config.yaml
n_layer: 14
d_model: 128
n_experts: 128
experts_per_token: 4
d_expert: 64
d_shared_expert: 64
activation: "squared_reglu"
moe_layers: [0, 1, 2, 3, 4, 5, 6, 7, 8, 9, 10, 11, 12, 13]
router_score: "sigmoid"
normalize_top_k: false
routed_scale: 0.5
balance_loss: 0.000614
balance_bias: true
init_std_router: 0.0233
lr_router: 0.00296
n_head: 4
n_kv_head: 2
head_dim: 32
vocab_size: 8192
norm: "rmsnorm"
norm_place: "pre"
norm_eps: 1e-06
positions: "learned"
qk_norm: true
attn_scale: 0.177
tie_embeddings: false
parallel_block: true
init: "normal"
init_std_qkv: 0.0566
init_std_o: 0.0703
init_std_up: 0.081
init_std_down: 0.081
optimizer: "soap_variant"
lr: 0.013
weight_decay: 0.0
lr_head: 0.0123
warmup_steps: 73
schedule: "wsd"
decay_fraction: 1.0
decay_shape: "linear"
final_lr_fraction: 0.0
batch_tokens: 131072
seq_len: 256
doc_mask: true
train_tokens: 398000000
steps: 3037
dataset: "wikipedia_en"
Below are experts of layer 3 (counted from 0) of a mixture-of-experts language model. Rows are named router (the router's row for the expert), gate (a neuron's input weights, with its number), up (a neuron's input weights, with its number), down (a neuron's output weights, with its number) and show model dimensions 0-127. Each number is 128 + 24 x the weight over its row's rms, rounded and kept within 0 to 255. Numbers have three digits each.
Before each expert's rows: "gets" lists some tokens that make up at least twice as much of what it gets as of all text; "raises" lists some tokens whose logits its average output raises strongly, later layers aside. This comes from a sample of Wikipedia text that the model never trained on. Tokens count by the router's weight.

# expert 54
gets: " ", "2", "0", " Z", " N", "4"
raises: ")", "):", " ==", ":"
router:142094099132155158100124097115097104165168124151104124160113145125166118107094137100160112102124170156157143145169161103122107149097158113108165162135150101110138112162132130162138123098132093117106114109113139166113141121097093150168142114115124126160091161148119137155119109116093162121162158125106154151083148122125109097100131102118098102101162094119107159153165111119151126155148
gate0:133132120142076179135119107154135144119181091188138138112107108104109110128135138130123112112164122139164136114118161125146143126142155112117185171145139094144129103161147095141177137083096143137136143149124125166139100105100119120142182185155149122163112090166103130139129112089103115124134135152090114131115109119103107114159127149095140129162144137102138112099133142112111078132129
up0:112133140168150078136145177103132120144141166072115135153156128111163140136151116114160143136101099143118167152155120105132128109118111147107112115139124179113094130104143173115106105162156105126132099124132157090092116138172107138115115055115091140131123144117148144118131122156119106081154114087140103119136149139157128139071162132140116104113093121157111149158107112150133172134133
down0:111175155115115107125125150129122141117121132114152124174122127130155174126106109139122139138093129173184129105131138135134136125116118108097106114168101134118097129142112113086131147162156140119163115094118125085139072118119124171114112111114117094140100160115144125083133111115107136112130151133147105129122163095151120160102126092128169061164140083130151199137163143116138107104098
gate1:174113123092143162115150135161103128170153148150139141182146130166182117128152129160132083138099164100177147128175128078168138136140170118120175161136134101164161137109134100146111160093129109155154116128106139129132094115128124144141162115133161150147116110168132153151129123131158126100142114145122138138114134119130126122139156118098097102131165141075107132134120171096119099139149
up1:140116150092145129078157148162091137168143165148135129170163125154166146156144142157146135117117129100132172108161110083169114114122105103137170151147139114152116117114159095131118147099139141126102118108109114112092104128094109128144151130154191187126116098158150156119095172130161120128137117120118133169158139111118106120127152115109115088166154141101141099117135178128117115132134
down1:117105140133129156125163127130105128147122157128133144128106117105136135176154076146127137115152127138097125135182174138069130113159129119110151149100115174101143129166116155121146131128108083144125098088131148129151116125167162137123148088082127129149113157102141095131152147107136133144105096135104141123075116166104138138098170152135091146078135163113104153095096170120151143105153
gate2:163114095109155149101142138157135122119138127097091109138120144127146106086111154127163100076144126152144140096126132114144144165124143120115168112135169118119109124198147147159163167095136144115180130101142107122121106113123109125130159158112121150092134098133148137121120086092113120138183180108079113160113148117115108131152142119107105147155164081127120163130103120123141096162131
up2:165126103125167080100134108142169092095106105150136085117132112127124115066135169130125121128129106168156080112154092103156154166188161098143153134135103121116153121127160094136127135140156097114153111098158094100119086143142147143129106150126111137151119130127109168109097118110092150115155172132106115116106142122152128107145133153134154158125126113110115114107088110089124112145161
down2:142173149106123110080109154154112142107135108062096129130106091123157151166139140126135121117121100108097115121144112105174194126159142126149150123135147124156167132093123164116125124103150119162126101140135133126123138082110155154127128132101113176157113121135104104108193085119102089148155142124149152128121138104115095142159156127151143120122150083140110128081108146118128166148120
gate3:119150111127140119129117127153173132164079140142093099135126139141140156128121084145124122105092113131153135162137127113132125121128136112110095154136151129171156123118104133127128140117147179160142142126128134128163137106160144122144129113116172090072143075125126133105124165108144124086120133108109175157117108105170189121159121123087096163150153147128083106134142066129165092104106
up3:097144151116148148145146119116067105147109162108140091121125112128110109060108124139110115143133144139118119119123116123107146121139151141146151136088096139090098119157146129150147102150129072103110092128152107136103135122121133157144100134137090146175150171106142136160177104134105135164114158138151128109168139144081079139098119134169141119110137073133102170145128174142110154137138
down3:151099153102118163158081079159107134121135143154129171146131137133140144179108177143112136146175151147112089124145143099141122104101121131138126141114167129128125140117149111144099157113118132133184157126133118094158122126112138115161157088098143110153144069156122157139121089123157123087179144127131116111107173142122147136101148136118081124117141168157118124149172149134111165125149
gate4:128097135122130133135118108127123105159169121111150109087096130110091096105098139091164090153083163177171154140132131127099121142117137100118143144144145152123146129137096153125134160127137098138134105099125096185121102135097114146101169124126139133158136171164116159122155118146085186112150157144140099116110131095122106115109147105156063124135149137128082135161104108133126094145128
up4:096118107110122129113206134118109088153153128156190127135097159161153144149143093112095151167134125113104168147124140094125129142118147094116118116159145144106132167107134149107147118145124116121109151122148123110149122133150217107101151123129090101105104094141117151087107105136123133112123087140094139117157123140115129139121165131143165118170126107109106119104137102158108119086129
down4:129146140075169143118153111120116138160138124105135112100136116114154136143098150101156133190113120098108170180148148100146139123140204123124121117130130144126162181127114140142113132085115133123144155123113159101094117122143141105097143120129075114132098103133130126141144140136117133115089107104163090146135159132138146130118141078141164121096114092116154163158117107064109131101103
gate5:140151123133168083110164115136081129131159152150099113184114147129117148108106125106158109107112141140084149096169173098153127139083170121125157128144098144134125153153109092148143135088140123086126124105122123149126131136123092170133149128123085149177141174162122134115113112137093169118147121100173113135129158154143106100128135111090104119149093133112134147160156112145133117103093
up5:092132107112126102081149131142114124144150141150076136134092167123113168135118142124130123126109120089120149129110123096133138157126126150151153149116098151130097124121101137128144114109142055132121077128135142134089122102091138099176125137128136139114132109097139190155132081157060112128109119071121155153152120118153126124099120131103139101177168124142156144154108128148098141133092
down5:155143140173132112126103111182107142130126128151123139115113130111052158150135107115144115121113097135161166114138131128150133151176158099118131118088133106123124108157127109126133110138195153100135113130142132117130167159102125123119148139116170133158208103094131089130106141131154129103168130117135127153127120133116131101169093146145153142136097069130168102142157110130159095121117
gate6:097072120102136121114121121140074117133156106093109132163148117107131118157138129103177143115125146150140151123148155123107144120097166115136154163120153122134118130134155127136157150139132094129115100121114114129127112150081070179145148121148148153155138145111126140141148108107089115134141164084096137183109105109170140138150140112115080129068170117121110154078102111103101121153121
up6:093153117148176123130119125116172149121126122140161141104154136150105104110152123144109150106116123149141067112103105164127111135151084133111096158163113153124164136154126115130148130122111148132137144139121101099122142122129193093123134132133112115101113104121110137134079170160138139140097120182146119110141157170130087150126135137128169147156090163108167067172137182151131124130127
down6:125120101161114099151074125112116128102136130082088115136096102136142092099134105143105145135146129119142103146123120076112133136132139121109147074166134161158150112124146104078121144151114134147101095081138122133179122113093122118110115150141135130155158163127103164111119085128163110121134112131136112165112136162158146214102130132147134135169140128127126165138113102088093143125142
gate7:115144131123093103138109101117161109109119113145125124160124121134142132155118136153133124065113147124107120124141151115077138126084101128109127134106148102113136136091108110128100207088101163136077160170125092152115143098129097106135139130119139146116093110114095100109163145158139152135135195094160155104178141143140132161149096164116154102116141135140115115113176128135123140118151
up7:112142146093130108136126113127155110099136123160146106122133160119119121206125149171106113124120129105136115117162143119104133143098142130114075103147146120137123136086151106125082180101098181139102125133121112174148155076160099111160122132130137123090116124127091116144161143146134179153127156108125160114156155135135150166131135172106166120120142165166108149110132160158130153131149
down7:139140144147143151115124148092102125168104142164150154137128153125110103113121140122107095197105120112121123130169161083090167173153125138176107119160099125106152108145121165100150109167141132126102131109110106155137132123127083130116100189139110125139117122108137135151099126113135186164104144117087130149137091131145111093139103137125131121148156154129139146177069148107111129119117
gate8:134139145127137132109128124144091117127167131152114147122133137169160141131088132151153087114109161117140100120116108144127095150115131105151132155093151148157172098134128124152101089075153125149154109121135127179138126123111165130181134134095158159128120092116103139150157129092154159103135112133125098167066152141121097097136095109143116160145143135097160148136179137114180151161114
up8:068092134144131156133123109112123133100122093127118139141124106121116163126127162149143115133125095151102135154163123121132139127104065135132107176146115104100107148108105126139138153123101120130130158155126159153107106122093105109111115118148144096190136118114132156146092063155124068161084156120102112116160121079127122132120144097132143115133160137089090095081133092136121119113150
down8:118124173107177111169121119160109119130130106118153147149133088142134164119123139127105146093107120128107125125111150151129119144124127116126129090157144135119130125124165120163172160129075080122110129159116125120167133144143186125133104154111149117118122155131145140101133142156142112118114143066103129126166108113139120137173133109114183091158125098169180125075066118107143124137099
gate9:151125144134120140146070114119127142118149157164122118151074079135144114130091139080122152125171130097106080121113165123113108138077101115124128121118153128149137071145117134125155105089149129118130112121140139162156128116083134147128114111082136124143093160111100119085135150105104121134149107113137141121058142122103143120143103148068117138108141062137137155121144137123140099122146
up9:116159140179147118189090150147119156108120174155123105149089100151128105149111145089109149126155113098132064128111176128129099144088112142146142122102126158128115132129118106181165117121148118102135095145128131148117111085114122157104080126093104160099122140109104128146147118116165092139145157137108121121095134147088086101126115149095134169086122104124121108128142128137125108146138
down9:106145130144126105109149164134128145078152162161081097119140132117156155105153080095141101169095129142113091117148134142133155111151122115151155100139144110120118153081155134130174109115116169110119112186153167159115139146099151087123091169122132104125156075131122113135113111121138097174130134090126165136086127119132143141133129109094160164133150137100111119113124148139134097126161
gate10:147113131119104135124149057132112105151165130120129141138081139150140137093081169112187119118139173128133156100180153099154095194097165104118132133153152110097131126185144118130132131086143114159110156121104093110149135135123138130158116095117103119172088124116134109145102113143135139139140129112122117156106134121154093095094162153111144131125120120142120151165161126159134123133123
up10:111103103102130094139132162147140117134099123161110141088172104110116144131151128151146131073110120128089114131119108126115153096139139132111136090120143119133099113099097149179193137131123124106101117155136167144118091102139092123146159133126186142089140153127129151127170105116060082130115152135129149123098135157128155117168090120165118122133149132126134104105071134115132126166139
down10:169180126141136129128127110093099119123081135158179125121111083096137133111092154114099130122104121097128119133111142132158116117117116117120087155164068119124123126137129098108106144155100114179102121112116107128073127076165152138092111152097080133140161109137116123149117117112095128081109108118121102125129145127156165115139146145160161155158144111105103114156110154165110105150111
gate11:144117119109091141105111103165114109159108112122092115130111157132144116108112180132159094093149151157121117128139176101154079140155169129108139117099123102101156110163144120132114143110132112116082117119114129152093138128152118108173122109109142158152086169154123152197102138094114139127117120158087097121110109149090087113111155118138131084111114098098121149173124144110150123127142
up11:131136131146145079132102151105161159137118118115121140141100131118116107198150089124123134152085099123082095158164071148123135144105058154146132129121153156149107156099151101090144115151117153153152110116162159095181131118147115096115152133152097123103147114116156114121155124147133096152163123125154147119121135103147151124140144128126163130132125136144154098114142112179107111169119
down11:093131154158160127148155137172164127097122125150165139111123138082132147091125125106137109132104142126160176168148156106097119169148164091120107127137108150097149106127164132106134124128115101106132176071097124148150115160118151145103127088105170140139096149142141120156143115086111126080133126082120112086149075130122141108109151131123143149150185092124124124123134145124140136118140
gate12:122121134150147145166129163150139146155114129155087143129121122136090109121114133119101126124164153122154087151142133132145117114102118094131145105131124109137090146154082114120149124109105107115132141159163107118105127104082081131145106156186134092177159150163111125160100123087131159132149098152174146092145123109112101112081114102128132136137111088113094112165148105159162122072129
up12:149136129177148121126114177170125167172101157148121135093162105110134145076112144120110170109160169104122144119156152097127146112087090102121112133136108104170118136113083112112127129150116118115151134112151118097109156129136157121124099168128116100173156133126134161148092160137105147143114139147195136118138159125125128120112126103113089151135111108093144124164161144115175119106152
down12:107154128133144147144107121153115087115150122172136168086095116108153129115133113167130092127122111103104133081100154123119139085150101105068106122144110133129146196098098142117091133129110106125095135128125186112095161105106144138127145160140110147147126142119106103145171129104090085118137105136100111141113136134120137155107112130139157187138128072131117120166119097137146117150101
gate13:166097140153178122086107144106134154104127122097162145119139147101155085091130140117170102108103104109114134130118126160096099130156116139142116075110151097148127090144150116080105140115120111092108114121127105172164142159122149118117128136145137129118124082134128111152152094128104135098152132118142165109160167159128118118118097124141159179140136158119152189121121133103144134188141
up13:159117112160146157128135160095111146129182123087156143094144108120147110127080126110178109133092117123131131127088129150110105135120117156131111118081159110167141135122088157093105113106154121086119146174117092118141151093109128117151151153083154134166133079126134118137101130138135123096127156106109150109153135167136093112122112138156116163103143134147176173122112150091138152149148
down13:130126136136147131096143149097117117151181105126145172145134145130158085099138141102133113123142177080143154138135167102123110146099109098095122146160121161094204146146137110083135096148168107089104121143121153153130119126117087108177087136140110096109133114115127099094149122129139089171127128155131158123140142143112119106103154122170105147141140155158104107143161140130109103132120
gate14:173110132144122147091093123104107104102149137119139097090105143154109143111106116160157147099147108116114135141098154076111105148179082132128111122135112108068080135137134132126137119134133101113087104107105100109113131103114141168103149119147141151108116152102109143133160160141145149135111138104112086125127150099167086090134082137135108117127063126092138104137137107129182119133155
up14:166105153128145153144102113135103111125168104146118114156114137135124074153132120172105153176137127082103122163127153102096117118179100162137165075090143107088150137137126131131124137118158134111109101103134088104126118089111125113169114145135139100154133148144134123129105115086140111137101151182085145151137174111144086117091162113153132114144098129097150142137123125118174129130111
down14:081137144153173121143114140137130146127121112112143167111117134144133163125114152107106142179124115096152121057164123143148146131098114103143141149123146094107133112112110140143116147112101114129121115124145138119121154123102117194126155092093120085158146093101158075128169148158133089132065157125111103130157153100107129144143107144180112152134117169128120088130138106124158123105148
gate15:138097066132150152135148092144086097145190136136134134153159132153146134103125089114147147147122133129129122110134172136171114108150160115115149152140105148158093088172152101152155106106108119140111149095107125203169122119151102177140141078142107113164130164118155111083118116142096104142119132122129160137127122099144126147128157125112101113126138120121115104145131142128135119092092
up15:117149131105095138125115144120152125125082098148128105102130131119125128149105170135079124102130096122116126157121095118066138157085114124148096112108176116124134167115095148128089157125155112117184101156179135082121115127131168071127104141085125127118163123163133135131153132092145165125145155152134128076107111140126141092115130096114152126113151125135152154138119117110115141145185
down15:122107141143123158120129141129112169092118175124100167137109172122158096128097107089106072129094151065159145107116160106093130123115120100123136123159137132152142116167153118138132147116129130103168124111119115115111114082137129150115118112148133107168079129149119137121135107137159195127172114104090141150154157122083137164118143090135116128130171146127139139131106122141104138073132